config = dict(
    n_layer=13,
    experts_per_token=6,
    d_expert=48,
    activation='tanh_gelu',
    balance_bias=False,
    n_head=4,
    vocab_size=32000,
    qk_norm=False,
    init_std_up=0.053,
    lr=0.00761,
    lr_head=0.00709,
    schedule='wsd',
    decay_shape='linear',
    steps=4482,
)
Below are experts of layer 5 (counted from 0) of a mixture-of-experts language model. Rows are named router (the router's row for the expert), up (a neuron's input weights, with its number) and show model dimensions 128-255. Each number is 500 + 50 x the weight over its row's rms, rounded and kept within 0 to 999. Numbers have three digits each.
After each expert's rows: a language model's description of what the expert responds to. This comes from a sample of Wikipedia text that the model never trained on.

# expert 18
router:468480505506498551408508479477541476615456505449479543524542567479422496572502538498529476493482539516468525510562565345520382502546481567518519599504506503558476434513516491561484552433453497546503540540487495574507548549440403488514538530406622433518533582593492513466472526479492443419521485462515526448533473456521496591454518429543489489415506547562512508548465500536501454470514
up0:522474436483526416392411393460529411455539494601555498504510495468414466511577494422477545553433486457533405524480606544529503482456528426510478564548451438495452364532494497516458558566525543513454491507539500474421550561501606561516605424495570442551486481504504428543515507450556470494435587454536417483507485518451576535501549462492496496464573505499502500537541617427483448411418
up1:566459512495458512566452539485589445579450517548482435480491443520468513548424504532484504444495493536505423466409477480534471498571523408438441505506490454487469498470411438497529495436405598440486539584602571539439499505441537500562519501559470480469488538531494571504496607458463505492500608532536353523592477439472533520482513515530503493462513611561514530495537509566672488432455
up2:490507483490557602509541385596476512562442477387480512541500502557431513508467526562525465476525499475527491562585549504473403496522498482472485561493460423610414470519524600575483460432510475458545500517512458460474533546551495491540551373429574465488592547532524508512567594571438477467499591584488518497431576509613453495512541442506481522462503555479530495451445469454449499498488
up3:469521489528568591635479525416527509462460476459503506525460500448499449496546506412445541514587513453494559492531639387561411459482528564551489541458565545502482513482457497609509505484544480507595519467475509475469509521449519494605486547435492466591471555512495510459559507572567451446510550510638475409446618532480538482447402494459539548421453471507461490472502498481455374534483
up4:541539505558509508457492537476498458459579562458451473546542436550470473466496424559490548549543645516583535490377379487439507529479529450504478459590526520632521444454478440519507534534430556491580499415478527567524477512434512520502449587550456376514458407515568553468510406491429420563479593571455517543461477528475495542428466492526424477493490576463613584514527527507508451455420
up5:454498557543517407474499516472533446518510406608451541508482500547552518545554459530510513556562482464474469466499467513470439521488540442464477434524397561554478501532569536398509524539487480516441492471574545611601455516505436486504475544565541565400489536489444554581479434470502503492577500486504457484585598523486495489494547531538465543535615397436581521536461500438519516447486
up6:493517543509522463519515523456545526533511473516474518561465557559515521469491574498517467555464578471468516491582434530593449465574391498475518455398566488477526460482528537449481637407418470456495514494485497477537527569465499532492534409584587402465476545421506471525532566439538422551476444345417465390481517534403495449442485453464456524468491469601506541507488508456435551529578
up7:439376408552496455488566475525449457432540459454462451594355503543468640470497480502473570465446427391445532420511599537518443460468513575537444479442502489626571517549535421515526544477501491484502566566431447466514559451524470466525476521523504563431513490557511488428498463494537483547539453493526528437528485456521554529441456443606473557486469476464498451461462526607587466498456
up8:465467533468547522481462399520523506527439574464498408454494512482504576505439418447468581498513502558629568514486424502512449499502526566419458510508485507482544451507435583458445538493451426505470467545508486602450474459497442502473543651509463477527533514586461575475433510548526499656532488456496478470512664391503551505494578512544546415519557364425560472489530480492568496525502
up9:499471517510511475516468478506566508579540542480494486434523517392429512533447525505519491459430418497553511511526555395497474508473446480458531515503501499515480442420452449538449442486520557560595587501495426545589487471516484403437477475482411479605431473545507593421585544488550452494553519470423493505545537561483535509451468486512540504486457495425495522613370561426443529548371
up10:645475540484559506499595449483387509553479577605500543465544553485536455597527475345500492570579523515400520435550536485575554504469494509518504532520505511481565585450531593538494462456397485517499490474507432483436654454559451450491430513400543472521462474577519461456498415409441580465576539443500534542550496529470468506567506491490443478426559528519552532500588522548411528457547
up11:468429623468575468464503529513538498501469421528523497514510485545538495600434494525472491478512491535427559526516451497532467520502500592534477465558532471576384496383441495487511539622480649442456434550523376590547594566529528455410502460467546603539493482529465544468464509479566479495504501518467500451572480439462544497425571487547501457550527457470420562499509408538541425413576
It responds to: List line breaks

# expert 24
router:451483578530585499418512481493411548546522482516433558491491523489353476515412590526491513480538549573471486477502568410519457463489561467467518565504473466475538445567581444496419500487387595508536481427537448506508503558495506509494526540465516442394419457617480544488513499471553428563483563481557429458523542495573588456444500476593507466484557517531574439528521473548595500439412
up0:493508513533484549426483567547519515466531461526502491530515609512548466523386554488404560559507377413442383442481521453527467461561500622560535469483485475478500531453457413520364481543424561510499595583551574478520511502456546546554506475456456475614491523442432524542483464589470495524482618533483512478509467508570537511519451511528497426551484525569531403491490575456586540460492
up1:380511502479503504436582352584544500534526510587484492519403462503494392581491530474427470515516552499577486575497542381485500539497510499514548476454503516606536497534541525532525465531451453421450479454517477626602525550456528450557532511516518572554435562611513383509494488531563415517608514468497508525569499510541496520429481519460508466484484478501541532443498579509569548508575
up2:516520492436489549471449428487406507498525512484478504491391498471477498414446467540415472501621498492485554501504505517425444536503558510488435565486507525599500445563490527472491539528454437540468554495480429556551517472471470559556554607497503436588544464562456606446580558537469478572561496532576290450459527474523521476462576474585508452503512401532494499518431436530523551506384
up3:536518530595473522397503479483434520530546488535481512500556403447431523510464494500533497511579526479450489532491480520529439510508495520440502499410458510458474520549597456521449446556347621557527528459500537486527466501532516552576499439508380443574447437475355495496501474472386499537500472548541477437462486458443470543508494505509519484430420366529516457552547543468541456534555
up4:423391480479473480422555482528448523400508568510437497482567523522572515468490547595553496412469481491492405535603568487459476468570631504517454483457423530565457468495534575511565467588503448523481590449462554506567524436486532523493447563455535493499503575516514432555518589526488493491518541449590476533564497514606487496569429444448512461457593444520457488454584573626524499403554
up5:550498509396538511463544502522521563527502435531416420380482486463485551529575462461418497493552488440457504405537499469501458569470486510509589483489594539575531498476514405510571527455568478480504542488576536483516495594548493405494395561375470462479514420553488464441465493558457396544505565531470532413519465567499518471453529559585490509457498525487519454531510463448576487479490
up6:434444576492500512580512435505540513498518430412494534502508411408475539488523542456468487487591455479451509426565484445477471536494498545485521550503527396479409509574512548452550416452554476385460532535477488607454501520559485490466565442471652581509506422547520568547429509534567402524499399443408526427480538499479570511488492504499486464491502481498554574574556506484560537491535
up7:417526515500527562471516501571517503545590524548497341544544459533447512459471526454554558440503440486477533558567461550542488472424448454471484569479400413465594465574579519536516415451528450507557510504455465513536465541529484485484535535500552623458451429573537526524612524444568510494439527507516480454490593513483493526497471432518458474502576478497543490563465540491547516498410
up8:490399613549512499427515558570515560530508436519502427509481457523499555562523539573525544427543533501479478456409484464484509502519416525539529446506461534518480435423394508476518477473518429442473501394425473533555487465468498404556527541577541389500556552538602505438503458471527532458454524461564394543465533597525480486542560572516502478513539453592594582491442491539505503539428
up9:442508513461493483417451541467458586523523445599380553484512436551380524517463517490587453494437461504436477530575584460392523562524434525519459537464414479487520427507498544554492524576476511524517490481458380596545533473523404454602455526481484431527641604426530544429446550577487481618532476502592531490561556614560439432580469478575478490507516568506526526511575471464509540443462
up10:446547592428503493517461429547430565489415502522459542516557507533570542490499566489503604604520536511492545521557568557539598523500579432552496566530473447579496442489580518536468509564503599465537500394519452516549398521401425543581570518434431437438463471557385406508461471532498450451538416486480463496501460602524486517485531434455517437551480436518480498593515536471547518466462
up11:475524483492575498447493512472477555511587501543505529504495434539588525495462400547546535573543531484522477396586603472444560480567528440451571485425500470481520461495494452440435482503442469547531496437523452461511464525491431450499549434452512429597507420490524479535531527474518454474536552538480439492468525498436540458491536560570538544447412484572552432515609476612538517402350
It responds to: Biographical prepositions

# expert 55
router:492450529548440503340475479495543437592502558497562526548451523427504433516448467416533505420497542542530557500483528466594379530385474457491480471474471486482488548498478501490453475541510511519595556515492429485507438589479413500497436472499510483546469521509466497464609599478562426450502552536434470441556594547509468494531503459556482453476489466522447457553528568491490509433441
up0:561412549449556504504499450492454613452561543551468555460503431434571564497460465458471449540580443474519464501460630568481444437601540485535517602506488459574496492550406526470504444552490465500599501470509527600485482490515425557632551531526583503520479404507425487436456439491579465434428558500485474473490574500537491603455483516470473504422453465533478478489438598556593509548479
up1:521530511628470458478545519495492464581528476584555409431503472471549552509483570496432456481509490550543478413447497500490479535512447485451547475579553541555514533488549458435556485433469614473512502467516518522601502501485567508368405479565523439526524576494423506485552423515481432447469443535507506396452536484547551463478568441400461463567426525463450509572534418540531532529477
up2:526466519506553500447466526420481566580527480534526493499643413515489537542430520467493497448414564507447517541493502467489501478581585471503456530522470505580428465495506551518481538570531537474544553481527529507513504519523443536470435508526505436543504557568563531506496509461534429408597622480515475504419545412534466477439557406570450417509455495449545461428446530456604536448445
up3:408427498536420440611466539564562524530517439460410491513534586516486511571397552570507527520487502518462490478527559495517496544530447440471475484466494415511509449538489468474587480527533492416551476501540484553505474568446497481531423557532486554521456561431485536478421507487494524491507402495541523635532454538511506525515475432584495493554507412496464458479519554447600485494523
up4:462516532468506516369488407508458532574488491432518513498458504495542476581468539439597558532662530520490529560474526570558489577487519511431471496498489433443431466427456485453482502575593504512418519562558447480438516528508476520518503478535438563534461526476454559567536579495525585477441511469486484526428508552583494440506541485525422487502566495429492561498556377520451481542476
up5:548447510468455514500516420484409494491475547523464520558452484338449429475557494560577443491505537500529451498516589480379438405389568476493498564517506494479489456474450487447507492513425454532541512440480536495537446562480532427507566529475538493474478480439510520520580502441569442549492606499516495465461476525566519584500622516568450520507481449545575485520497480437560459488417
up6:553496513506499516503422532479493478479518480489575455518497537478550483485495540473543564523605453509502509451507393429509467501436472455488553534550518434589565460520606516471470467483475460547459452506539473421607519545488509558532522502553563459504500454458535548541491521480599454436558530504448402450566498574486518565422521485528463465637564400479395416538575545587433478465501
up7:440512458623562523538522519422516562532475484486437524521530491584481454558379575543437481487515504490599488532433545527542518547533478455531472499448468538521511661461544481557518491508570590468537562535436420488428631441463474521512420513520507473572568432527575455437563479528568468506487529470432436507528475624474516467441441511484527454450491517503564507423535562432528481458521
up8:449400502558511526546505519502496507577596431494454508472546434457460575535408536454455494450538552426526468472489554537486452510504491484510520530498486524468503549403449495558454506516473544540485566614491536587539429598425433380393559504480541516568537540487466431520588442559537494490609555531489526615618520602620510460524453452506471491445526453491512501446511555511519465535529
up9:459406504485492477457423449473463450448567452476573435498576434531546524520518526491524531467501602417523543525466528422602483572455488508560493497497518555571493398423545393454428424605510484460546500507478470499534541467513428601546508467490487502544568523454495513393551493422570470563565495497458507413503374482555559584515517540511391546562443443408554451544578463579590502511477
up10:412423596491427502496515492473461408489475493586485529509432544508460433512505512464510471498585483513560534464584511496494549462559447511511470499432557572422481481569514588454455573475537576536530494548518428451594613487530501471508505563507566449614446510541554515530568492442530520527489552443471395543568541542531545496415519390503470537517569512490465536538484502444491486466487
up11:557463449584545511472522561525497448473559470550471465494543560500438500542402524445430539531581479463408497529470538602488571519484371579428427489514490546520502436494489573521553404424438469482431533489430500549469562533398492437585430591502590470532498452491564480556456537443598562453538508476542460480562501401532501495493521460529485545508513499465492475493587467548509485576527
It responds to: Name-internal pieces

# expert 8
router:468490493515551532504412461531476479623465500576448528557388474447554541542513498481581553496468469527510480507608514494564394541428521505460516616587497448565406459468593459457457522511453535427514538463456483503479401497546442410520452532484561537566466517608478497406439526429577426488526433511469458551490551538511525564467553473541513423426552445544526493495585598517500551472500
up0:535474546528543556372495516455538523498466591579437455536528556494422550493438507433469547531511481529472554487501523505447500521589490501457392459578454439471431467472608536434524423471482504560600577485479572512543556515547455548446531560548479550531447438520528534505520491409499392446499460494539577413517475486549468430444533508599583508565501432524447491525385446429546456431497
up1:510501454460446446489545484450489505505393463479557591472397531501513453440502566467455582556452512507492525542449516439417493550527465478533399462569501505534495536558575485530494543591449429553490552551618542483450489485534473515519530459553543405482400441539501535463555392448580541430497507494501424532538574470482522495530556489458568518488442507437480433535510532556497501540387
up2:453474490512507473518524389469430421510411663589429543554533472605473519473505561550493443533591488470491450537496529548533519589427508498470429520549471450517477489556511530488512479453518445530503489478464449628497502434498530539463504426472526466558519511502436506406568542571506449507542567524575438475651582575533419526497618516474408525470443537462504494482493475448546538460462
up3:559439458449488529478559528508524520542557516569477514481475534568542562488511456549566474533493495462521462527516519442512514553556487535507474498461424433495484430461564404526450442469561556483478556435427552519472493530568539354421598502552463358515490480492498468485528460574490517496479496419595429543517567522568479495491477515616499467462435465471594610557541474515419543587408
up4:470527480487462489550462487454507488516427380490499526524474480543398487455444455579514539566458427443363460453544491410515526543524557488560431602530561478560492527475575534578462530569606522460478454495567462498513461592512477513604468422480543526519412572482342477500413481483523549425445458534483414420570441474545425478492455513486543422489500543502473593407508546471543497488543
up5:474422488460493525496519514416461494535556488510417510517517531497471552505535503533566505558486442551472428471530468465525536573459498500488582518501444416570569481466522534498459494484418506534493541455505548477611573458510486372563541558519467540521520473492426575443516531460510582441486485546473440542512492527523513467484471434547502567576423452493499555493466431512551379530453
up6:542477558491556563502457350527485548524472423533459588535452525510496429544519495420563532553528388513538504573432583450408498533486547609555501443520487540533440492507510432512450456521450536569457439500464572469534574404436460494495460494496553408523455488525541556468481551435521482472494504471440423549519500490514526473464502544418548491496509466420517636479589537472541464625488
up7:450531520541490449559606516592512450513500441491528481478499457440575523522509484510517456450508476427353370457559497525463476537464520535511458548455498441515550561482518431565484490503427543432518473447598461584504505512424462525496502522503569422500506593492530479468463504497619453477487520546525504485548584449498460417509522495577513494494501470461478533456504421463489446433504
up8:500516484553488450468467523456527530460530489565471496513454512499487450532501504624520543398503518472498548596491591440420490523486547532393493509420498515431498558566549560427609420500529526455478504456498417580451522492488524435487522455388541525455465490420488469576502526537497540488574488524509443410559511473632481422440465465543564503481562536518523468534503580623478537531456
up9:548508455556464543504451506511544455489424535529359477507477514521527510542499449497567468473506375503474493496505600480494419395537618449549566511398494520462528497488532463448521453497567582505503456459493433594488489443460517441475444414502580490548503657420495489547451575542547486503553528566491551496563479524475519421494408549466534517420397548519532507484478500428457467516463
up10:466497550535485461438438487458501509548525504603447537511481441558453520563459491519498418519477494505487570586583486478467499510522543495457540497586563452528419483503573570477386488508621512522546521443540525469527606450484524570490542501523478499524470473537519511504540436377556433441500553549418457533521433481558536530408584492421488409574459471547385497560471604403449528443448
up11:506547454495571563424463420503410467473561499654520561566384498526508525539509449496529506543537412534524470490637509535398573442461487528481479490428483509584466552496484591521510516476521471365594493484446434462509508500461527548516476477529492493563458512475421366446458445586447507474466491445513450519590546536460450514477575521501475487562544530521450580502549470424599576546525
It responds to: Compass directions, lists

# expert 61
router:563452453457522507496498487569519505474378509513575503546525559515512538492527496445495552421511557444445474593558544445591439480599505527483461506588546542508510461473497504501441432531467539485512589419512480562573533594436430436550494468552497419536453460537416486473462516535519393517519487459439408431514543512492534548470455448552581494504571541635584526481559439496461506457448
up0:494470526444529372417469534487404478554504552522476528442538519357427583544478540550572530458536498464455539553447503620462558537523454437491526501492495509488427491517424564466498457447476551493548398508494463420514620507451549525521479538350513443543515475504505536487481458510514466488564542483425577475571417534591529527601536487525455546611572518431498476505406536423456482414524
up1:539459503586524578554498502438504541545476524535469507508576520519501503546483479480561523491555494471547521449488550471482516502511445499552453414514519471521481411375511490540556609502573524502515516543452443460565510454587544490474389554548478602475535462540488443519456438551570494489457488484493450524584513406515566518596457457487520505580512501536555457463490524473461451473428
up2:549514477502564516588528463518500532496469565475557495442439503476450565494424474447475508510545547513457535648486509449513587427491488467538453550570471567579543487613519489477640508533451546532464391507449465449466457534530462555499538519439584430483446503565501507439476514478505551588444475402522418489519497528545556541600436532579505517536513453471504517535491492443419515519499
up3:505532511541527475512579478629489558542484531512506489520453580458455595464580454559444451416580453443444477485527448507401479579523489490459466533455471495598482504515522580515471436534565479456522495517567345494555552465483515495511486460561572421417494551455595502589452503491530462483511519402441481461462472547471456516426529421635476486463539413506498484468521506530490536471412
up4:545587504465460479536570491536462563434517557445547539462446465581504497529512449506518486605566540535424489464486515408480392504512528532559526401439501429524483418557510538475427462519532496461519449453530538500566534529486528490517552532547516564509523517513484394464492465518531478485508425494507460529527406531435537402447351442484501483457464380477504567508524415482502444559452
up5:435568489496551457531489523513513543491498518487519468529473550519527461536450428475501560616583458493473498573506616497517442497489512497509427428450511466574560377560498485525542408533435553511501535445493470563502497427457391452544420521488531513461514480510489406486409546566561454527467502397378490533557509525512587543458449440446433550521538447553548534549490606506510509457528
up6:585470512557559485510429455456432522501558426550428495472572429457471478506450540424567543454518529472513472487483483575514469535507536503418528481585565469476454479467422510567514594546516511470540518545463451463585545533476394427573495511438527390525468611460509541385439454463517427566496579476425488538422568546475514523462477441497464497507530440557487525559599547425525486476455
up7:507447531512444457547484528565410577494492513486519463508501515431515540569626531408563541529510510482518581457472498441548511447490429465450576494513595514622446592485495496560519545499537443426468448429408602574484537492506464421499491552447482498542427494424446536562482520529475512477529485555475419434482595529495556430492525590515497454512553417504565435497588622453531536508445
up8:506568458497445517513455524501453469486495477452470499523445532507514593492521428513482611431560498554430567485508490526482454501511538561571445570477486413461511498480544430458503479460609566556609560469504514485525440439499532476470468583589551496492499543591557539510424492460596520582320567509518460506624527455539544489557462453597448494462465375419487555517451520561601473382469
up9:432499429502547434500602521485505411487521441444520518459523500474531549555494537460536447499561425403436537594531478519470474540472519544478511502528595480520527482548420495509457539541430514606444449520449501493541513568448516468505456559553438525543493480506441577532511471503574427489553480478476497491485614444503545453319458488569443614402547459479463522536412514479435452506433
up10:593496536549519489492546406494505442505484500442526497476545440542525459468437506590528448580532517461549567507594494489416382457521531454447437439465509483463569468544483548513471432469503414563548542486491517566468500538529530469476455546551503574490508409538527541504482420519492533462556492480438418498485524458484561457415490523452494461519499395518481486428548587633476482400494
up11:533413572510522447540430379549431419608650472531459565429535562462442526519565483481557436520557504481504549464479486515464468514504523505524495487450499524537498480557413397596554458507448491447479558516532493534649463517544410520485404541474498550478496547486536556593498513456446478480562594448450472462564412565519534534445460515488553471465590438592455495471410572484512546477470
It responds to: Non-Latin bytes and colons

# expert 53
router:417482508533478481589500527519558546518442527549495473542500476483542539573496476470560580488545433466380505410560478484612503466486463525499474482374382525605453468604580508460442419473418499578508496487502519520544541542512441520590476572521539427505505490510418457532550541489600499537604412409471469500603586417520494469502514554531421470481493478544543544537597501409525424503507
up0:415480500474508536474513514462511485458495509441492484468588476467474507534444459411548526552433532449399409518473532472516555502577472581447423478521534512521489461650560474420502490507502479533490441492491473540561502465564525471525463523486506546534513544436430502582490549533473521467443497486472469571405540472519566440518541495480447490470432486541518476488570415523467573514516
up1:446521454466506507530565455440491548521415470470469429584529500611435522480483554382461602554513531450478489434507546518507569498522457495468593574420384430536463502584639479475562447521547539481527484527531515462588459469515465401624502592511490513402477540529487415452491609424486461556499473490452402462532516461509576513489416471505475531404413452492524498417553485536557567516560
up2:477466494509502476474581429475501406420517552581490541431519527463552508496518566480572549452504484449446523502486388530555426455522514446440544496495495523494548507541439476470430425505552393512552490577473559575475543492378551527547523459532543452467523544513445550514584488487552502517563555575559487517563416537521495514606573561536424435580479544473456582558604519511514448525538
up3:432540505505512480531580460426522582513473465570501481481474474550516466563539482532602504550514568381489514514539430443600507532547555415500461545437421561586492481499564520459473459473532518507475529525493441569473566404524453447581539509491561476439590560448473464499483498465564471504486512436454479552616532448484530540589491520551453445480654524431476614406509427443559522512437
up4:391591476691504511598491453442516513402532486544552562498530494493508431483443526421534424542389503446492567619545491505443544424497512479435492529430541466471451553516477488456487466536479548446473487474464441566452450441518466539472516461453532421486480531565435433487479495479551511544480532511380495440497372478557593524418449467519496515466467525433527491451506551359537517476505
up5:518477519537479525505566503587552563517463502472466481523551478533552397465444429536600525524468510611470510500593496568494500548517539490449601548463450584566438523450554568396529413458516427448515550504596440500472507497524480443541522481442528463564507545492506488502487500499500495412533509448371388493526588554547475509613432509543473404473493593518486526495495480531440522496604
up6:519488451491442495500550499536535552500482567462404451472479384524438617504527546416502517519602498483501478415596493470539505544520498523418491561498518475495498519632573513428413412541443494511525499481540488519504460566483495503604403543443475426478505383451498510589494558541559486581466521483512539541531623538429517479468496547529469440448584485494550494605506572592466525514495
up7:495375521481487515443454458624537542518512452520461464485462602409517550504536506513570520494521406485422499487455430442429460545413540482531407559472457479464513389532521548472469432488564505621513500480569549489521457506457429571543577491445529499545415497564480629526487477495465477394414562440459474488519535452577470482528544402485480491572547441452459541550396457530593406500552
up8:384552462436476592468453573562517478593462548471496421496483422505487512518411458424539525534460507535474504476489448436538498480518518540467494612412539402425446489540628518457485558525536410565500549518585511545521525463423445461515509487454604505457446559508432535544476552531557580439527448479520442485551509502413469473483525446544436548605456455491494501424500606505481493562488
up9:486435586542513533439654467611595556470482467517562432510488509489530387520439551392543534492536569511429496465529570538537469441525575457533490491452433449447551435512483626539486514534561442558486526416531571593497576461457508421556537417523546442453489449517433494553521435485431501495583451528462401516540511445566440535467592512560466457542533574498522512493633437403464488594466
up10:499476521397601496412542395508481528454501483509548502548541632553547396504507473473546510560540482473506505478489544488457490462463530505521464468548493526483571479508551664505476479557483566498488486445427563483533580553480481517513534491481460487608363452540420434481476531439492490550511503421482440514542503447519427477569469396497533453484542423429461483484496520561481494546581
up11:468511566540500476494409502575513475513570462496554444547417444502471496514504582386477457594603521431414494427492494439538514456546476464542471487537522533442438562506644463514414391493474480497466511498493536386501492436482422484583573583567457489452555475467529389381426498474532470539470483467429536585475400451525603515542574571542560498465552526463477516467572520435527566439447
It responds to: Articles and determiners

# expert 25
router:433536606583468487515438449589528413437470439496435436463420514463393560564497479529522604481486466487483476536521465464462428489488484462484559524512443407535430524550504432538513504455468544554572525515484467473490428551461462452654527492514585501599498498590466449431499444484512451505551450505414487502459422545548464439438515485497527503501526504532518564573534568538447366475443
up0:459480602480480421494494470543499460554503482564425448575486591476436471472473434407588581508564487450480528576491528528474536483458376503478466473493417497507558515464591566553499528402483476419461526508485521501484507452463540438510478485530535561562491393534526525446531557432474390557508481487570465620537535482473509594444466358414508544572574479456448510565561563491532534514592
up1:550537448506431528447558416522519501506478430538493483574428558526531423539444516522413570479504506490481459482495452508455501464444469529529442428473533467575377495489529560624481515488534554506578467549532412522526492599343492492521565508519538458469470541551442532603585475472534513431546579466529454529522477469418435458475470475421467537517510512550516492481418537545520449440361
up2:506444470473588445607507525469506530623449516532430455375536534487506556526484555510543497452500472597519490498555586466468511479483576550523543524497512449454492433410455522526485510462517539633489563551548521507548505517492359431486596550596563544549517522613509450481444346505507423497462460507383582455485466527450594520509548452523445527479499465521505520587563498375415425500397
up3:525432562531482467549529553545562474405491556506525465479420417494503588469417490430599624491618564490477393523474450554439391442540419560530520545494453412472530471556497470524441515456516506477509501515471458548507361461530516454541555548531626548530500528582530525529470511516487529485452531477486440425536476501507480358425576530545534528526504558560453544565499511452515485454512
up4:470438427513465488493419466392571518475516428488391502582531456461456471546461551438463546526450578513449504481533465408498524508416521452451505462480462550534553507513531401480468477533454563592529527483461469521540378542508487475548485457445542506509517579535481449488472445552484570456532378499590467562468480509433521476509414459569555509594495533454531520535510507521500429445522
up5:433494501504530450480507451487521367438466438588428478491509410500471591482425584446534465439496538515482524479531517470409443478550436553561389567563468530601480521566408511565549546551455522498537545512550515545532522538510463559557457417498555483565378498551382464557477513471541416525441535460497499539458448586555472427480527466508485573499538516541425409614449447431498531463492
up6:403515500434529578545515505462521462423526450419461528426379506454563532502517566470467575552526495443481575510532430391619503473572569547499533525478477489547455531446457410524484423489476537521490492555413525454501513522503442532475499479391507474484526560515493498491499406449573590624532490446508476577497559505523608494443486452614495455505542502566499468514494544468495406448530
up7:467496595541454490514516546466521462475452514470408511469496469535417481524536408578467508465453534507434510565599441535501473504495506530447568493547578349484531554521452454491528535573588463589421476553437466563536517474391624554460379470506491476551447490516479468526529482490478477522449535500517500491585459559534496402421521442527471401567570543480467516483454566451469499540441
up8:456502541471530585480620551571509478390511485499497456555521515640530469497478536478546529394505549564472407528582469512507484469561499389454442523496416507474502478533486457540526478595508493545487460597484502495500489491547532414615433512543505471563488490453481475481387555569496498609599521507515518429501533511423575482468486464511506543461537529394550423555541551480452490537524
up9:349478473378461490549458487510467467458501473477442459496482488433513531490429502479498462493558531535531525555543549463444425594548474405554451517547500604588358500490558509510483516441465405478532511521503558515487508442528497525549543424592551578585465503556510426459500553471507475510530477465469501450486446502568459589497502509554428510429522525563439476456527488476554525447415
up10:427482431520546548596431495478574479459511424417518467488512483585496479452471458464483482490476580441480569442456518497642595519617439428500453533492431531530541517460499535517487472436567490398535634428539488475504443547550519380581464411500520434458518577517434433532497538447433441400473503441561486446456549419472488474550586486487526431506509482452503585457475511560503520501529
up11:402495569578497432517696489534506433447467391564513418515372405503435573494485550414533517477519403556471521518508502428484482485446532527513583506485476490580553495395536356577494459557519539492570521456589503511464481477486499468539526473534512574482606431585575548474525453555479460573482468489452509525463536476400492497474453465518470494547479536476492537421496508457552478485513
It responds to: Parentheses, as, quotes

# expert 10
router:483453553568506490592431514532529521590444553512449608470498552525429382594389571552461539521525615458512604557494489412496473523465458470461518465448487432510488443519412470516491512435617471478441573459467413521603529483457443477484506494518484397455502533545446452531531364484549549420543473434445499421494467556497485523454505498490487500520519529526509543494538534464504411399396
up0:408415497527530516546494464514522595521529554491440442423451549521439532567549536470540378523556492499504526602497535431496427436474434510534532543462578480508552493486556481527455433514509625445506497547517493489574517569541477503511540495550484481379507443515472484432496456464523472479485581495496463473515482528544601510479452458493420615470486518569561557487537488458521447441415
up1:498527513558470496545525424526528462595555593516537528459508470477422393518409499593553469511479594516546523522532434483524463453390516524447474517518559500478514498477546658528488491500512576472494606460475522502601562496486459554510462475472430385533551529542540516481531471501550502517537463431440505609545527494589438412468459462517422429555541427537412573455482475513485511442451
up2:578455492542512464520506425557583509472487496524451509523614523520433465553572563441542546468517473516483482462489553486491424579397466487505446413398548502511491427479466492518472489544559596597518403443512472577479552532529444552555509509476443484447486495525518532474481510496514432461573616493537457387492532488454472582524558594439582445595601496483506532605434494442595548454548
up3:458517504486597540513573451515554465412496467463509538458462481600491524462435551541399491463534587527506512457469573523602470470536421549428480469454541444496558467519502555490456559460565485505420552497437453592517624480415467519469535410623519452477556561468444531519575470411569472454507517499527444547441500491490521527436526498459415454438515559448526466545505423457447486468476
up4:559480546531552526562577485402443512461414537507530544541424497488536631528443536394533565585567492547502537515554531522458431502442522506543501461495473535433526501426514551486380482483536400465489487526489537480449506450381580446541547523529511503478475565541514554509559436528529533489605593482484462489573474463486554443385562359501467469597456497456560503519603515409419508521443
up5:424444529456431498467507510478511535528536397527410508514515535508550470426551449536512529457463510551564478445418526500584508518598468480581518541507498441555464541472514560460538563498464535410527510479434554508566419499515601509543573419466425533509517535508491554485472513496433542499460501508544492558482480449534502486578548541528426407472450527456497545437449423479577587491575
up6:426445463453503450464479409532491567499537552440455587504502409542451453509440574499484602538581544462448560465475529504524426458468506447445547436404513515435521601483447632506445531468624530419544474508511450464553511471415487475480579422536489505512513413575430583519580398509492555419496471432511499505492559599504493534521618484507483481505558495443550437469467473585479435484484
up7:543450538580512541635491511491467501434464587477526512529497394504519588432435498523541573627573541459524520562491447444479402464492473425604478498431452542497441535439446478489497456523395471439460423489587512538494486455418433485557460538523556527502514611500431425402409554483541543534507431436445477426513508503489485528561513558512443513496559459487558531418548523520543498432474
up8:476532487560459398489422466514517451395514507510481509538565488485474521555469541579526630536549547447471446593495462466542437561584433530491461427500467435457501444497499580460405594448539474585500567489484540589568519506477362386553488470530572378469566435457512571538567411453500554517569485399499633394494537444474507489409548500408519515563487543521487458526543513473453470575537
up9:526462506577556513515571447413502504550538510587557658434540466468527588521461466423502459548561456472462401463518469459571465558421560454441507521476568458548474487560474530493468527506589435455549530389499450489476512497463563432605492495545508486600498455501494545430542449501448496543397554517456554426528412504571539461494472433403521370490576545546506493474524551533518533491507
up10:574479515456519582463492531522594540385480537581560481533518477519498420518485494426493601476469526463528543536498437460544488494446486539502454561493418530514513521453461573376504459578505510452534506485475450474515431530531491505540458537443483467510501494479602477539553460523521483492626556493519539509541459546468530554540442368483501484540455473458520538486595525442519547515487
up11:502490477470425407528419570537525487571535535595533563381550466457467459527454487526478482527509501544527607538497477523471519481598469401552546466497501439428450435479418487476463535513456503489437473434545536483587589484461514508590499467534525536506506554504473598508526411486482530417528498509507497489527443570446418525523527458541406488557477567489476474435632474465446515488472
It responds to: Line ends, table numbers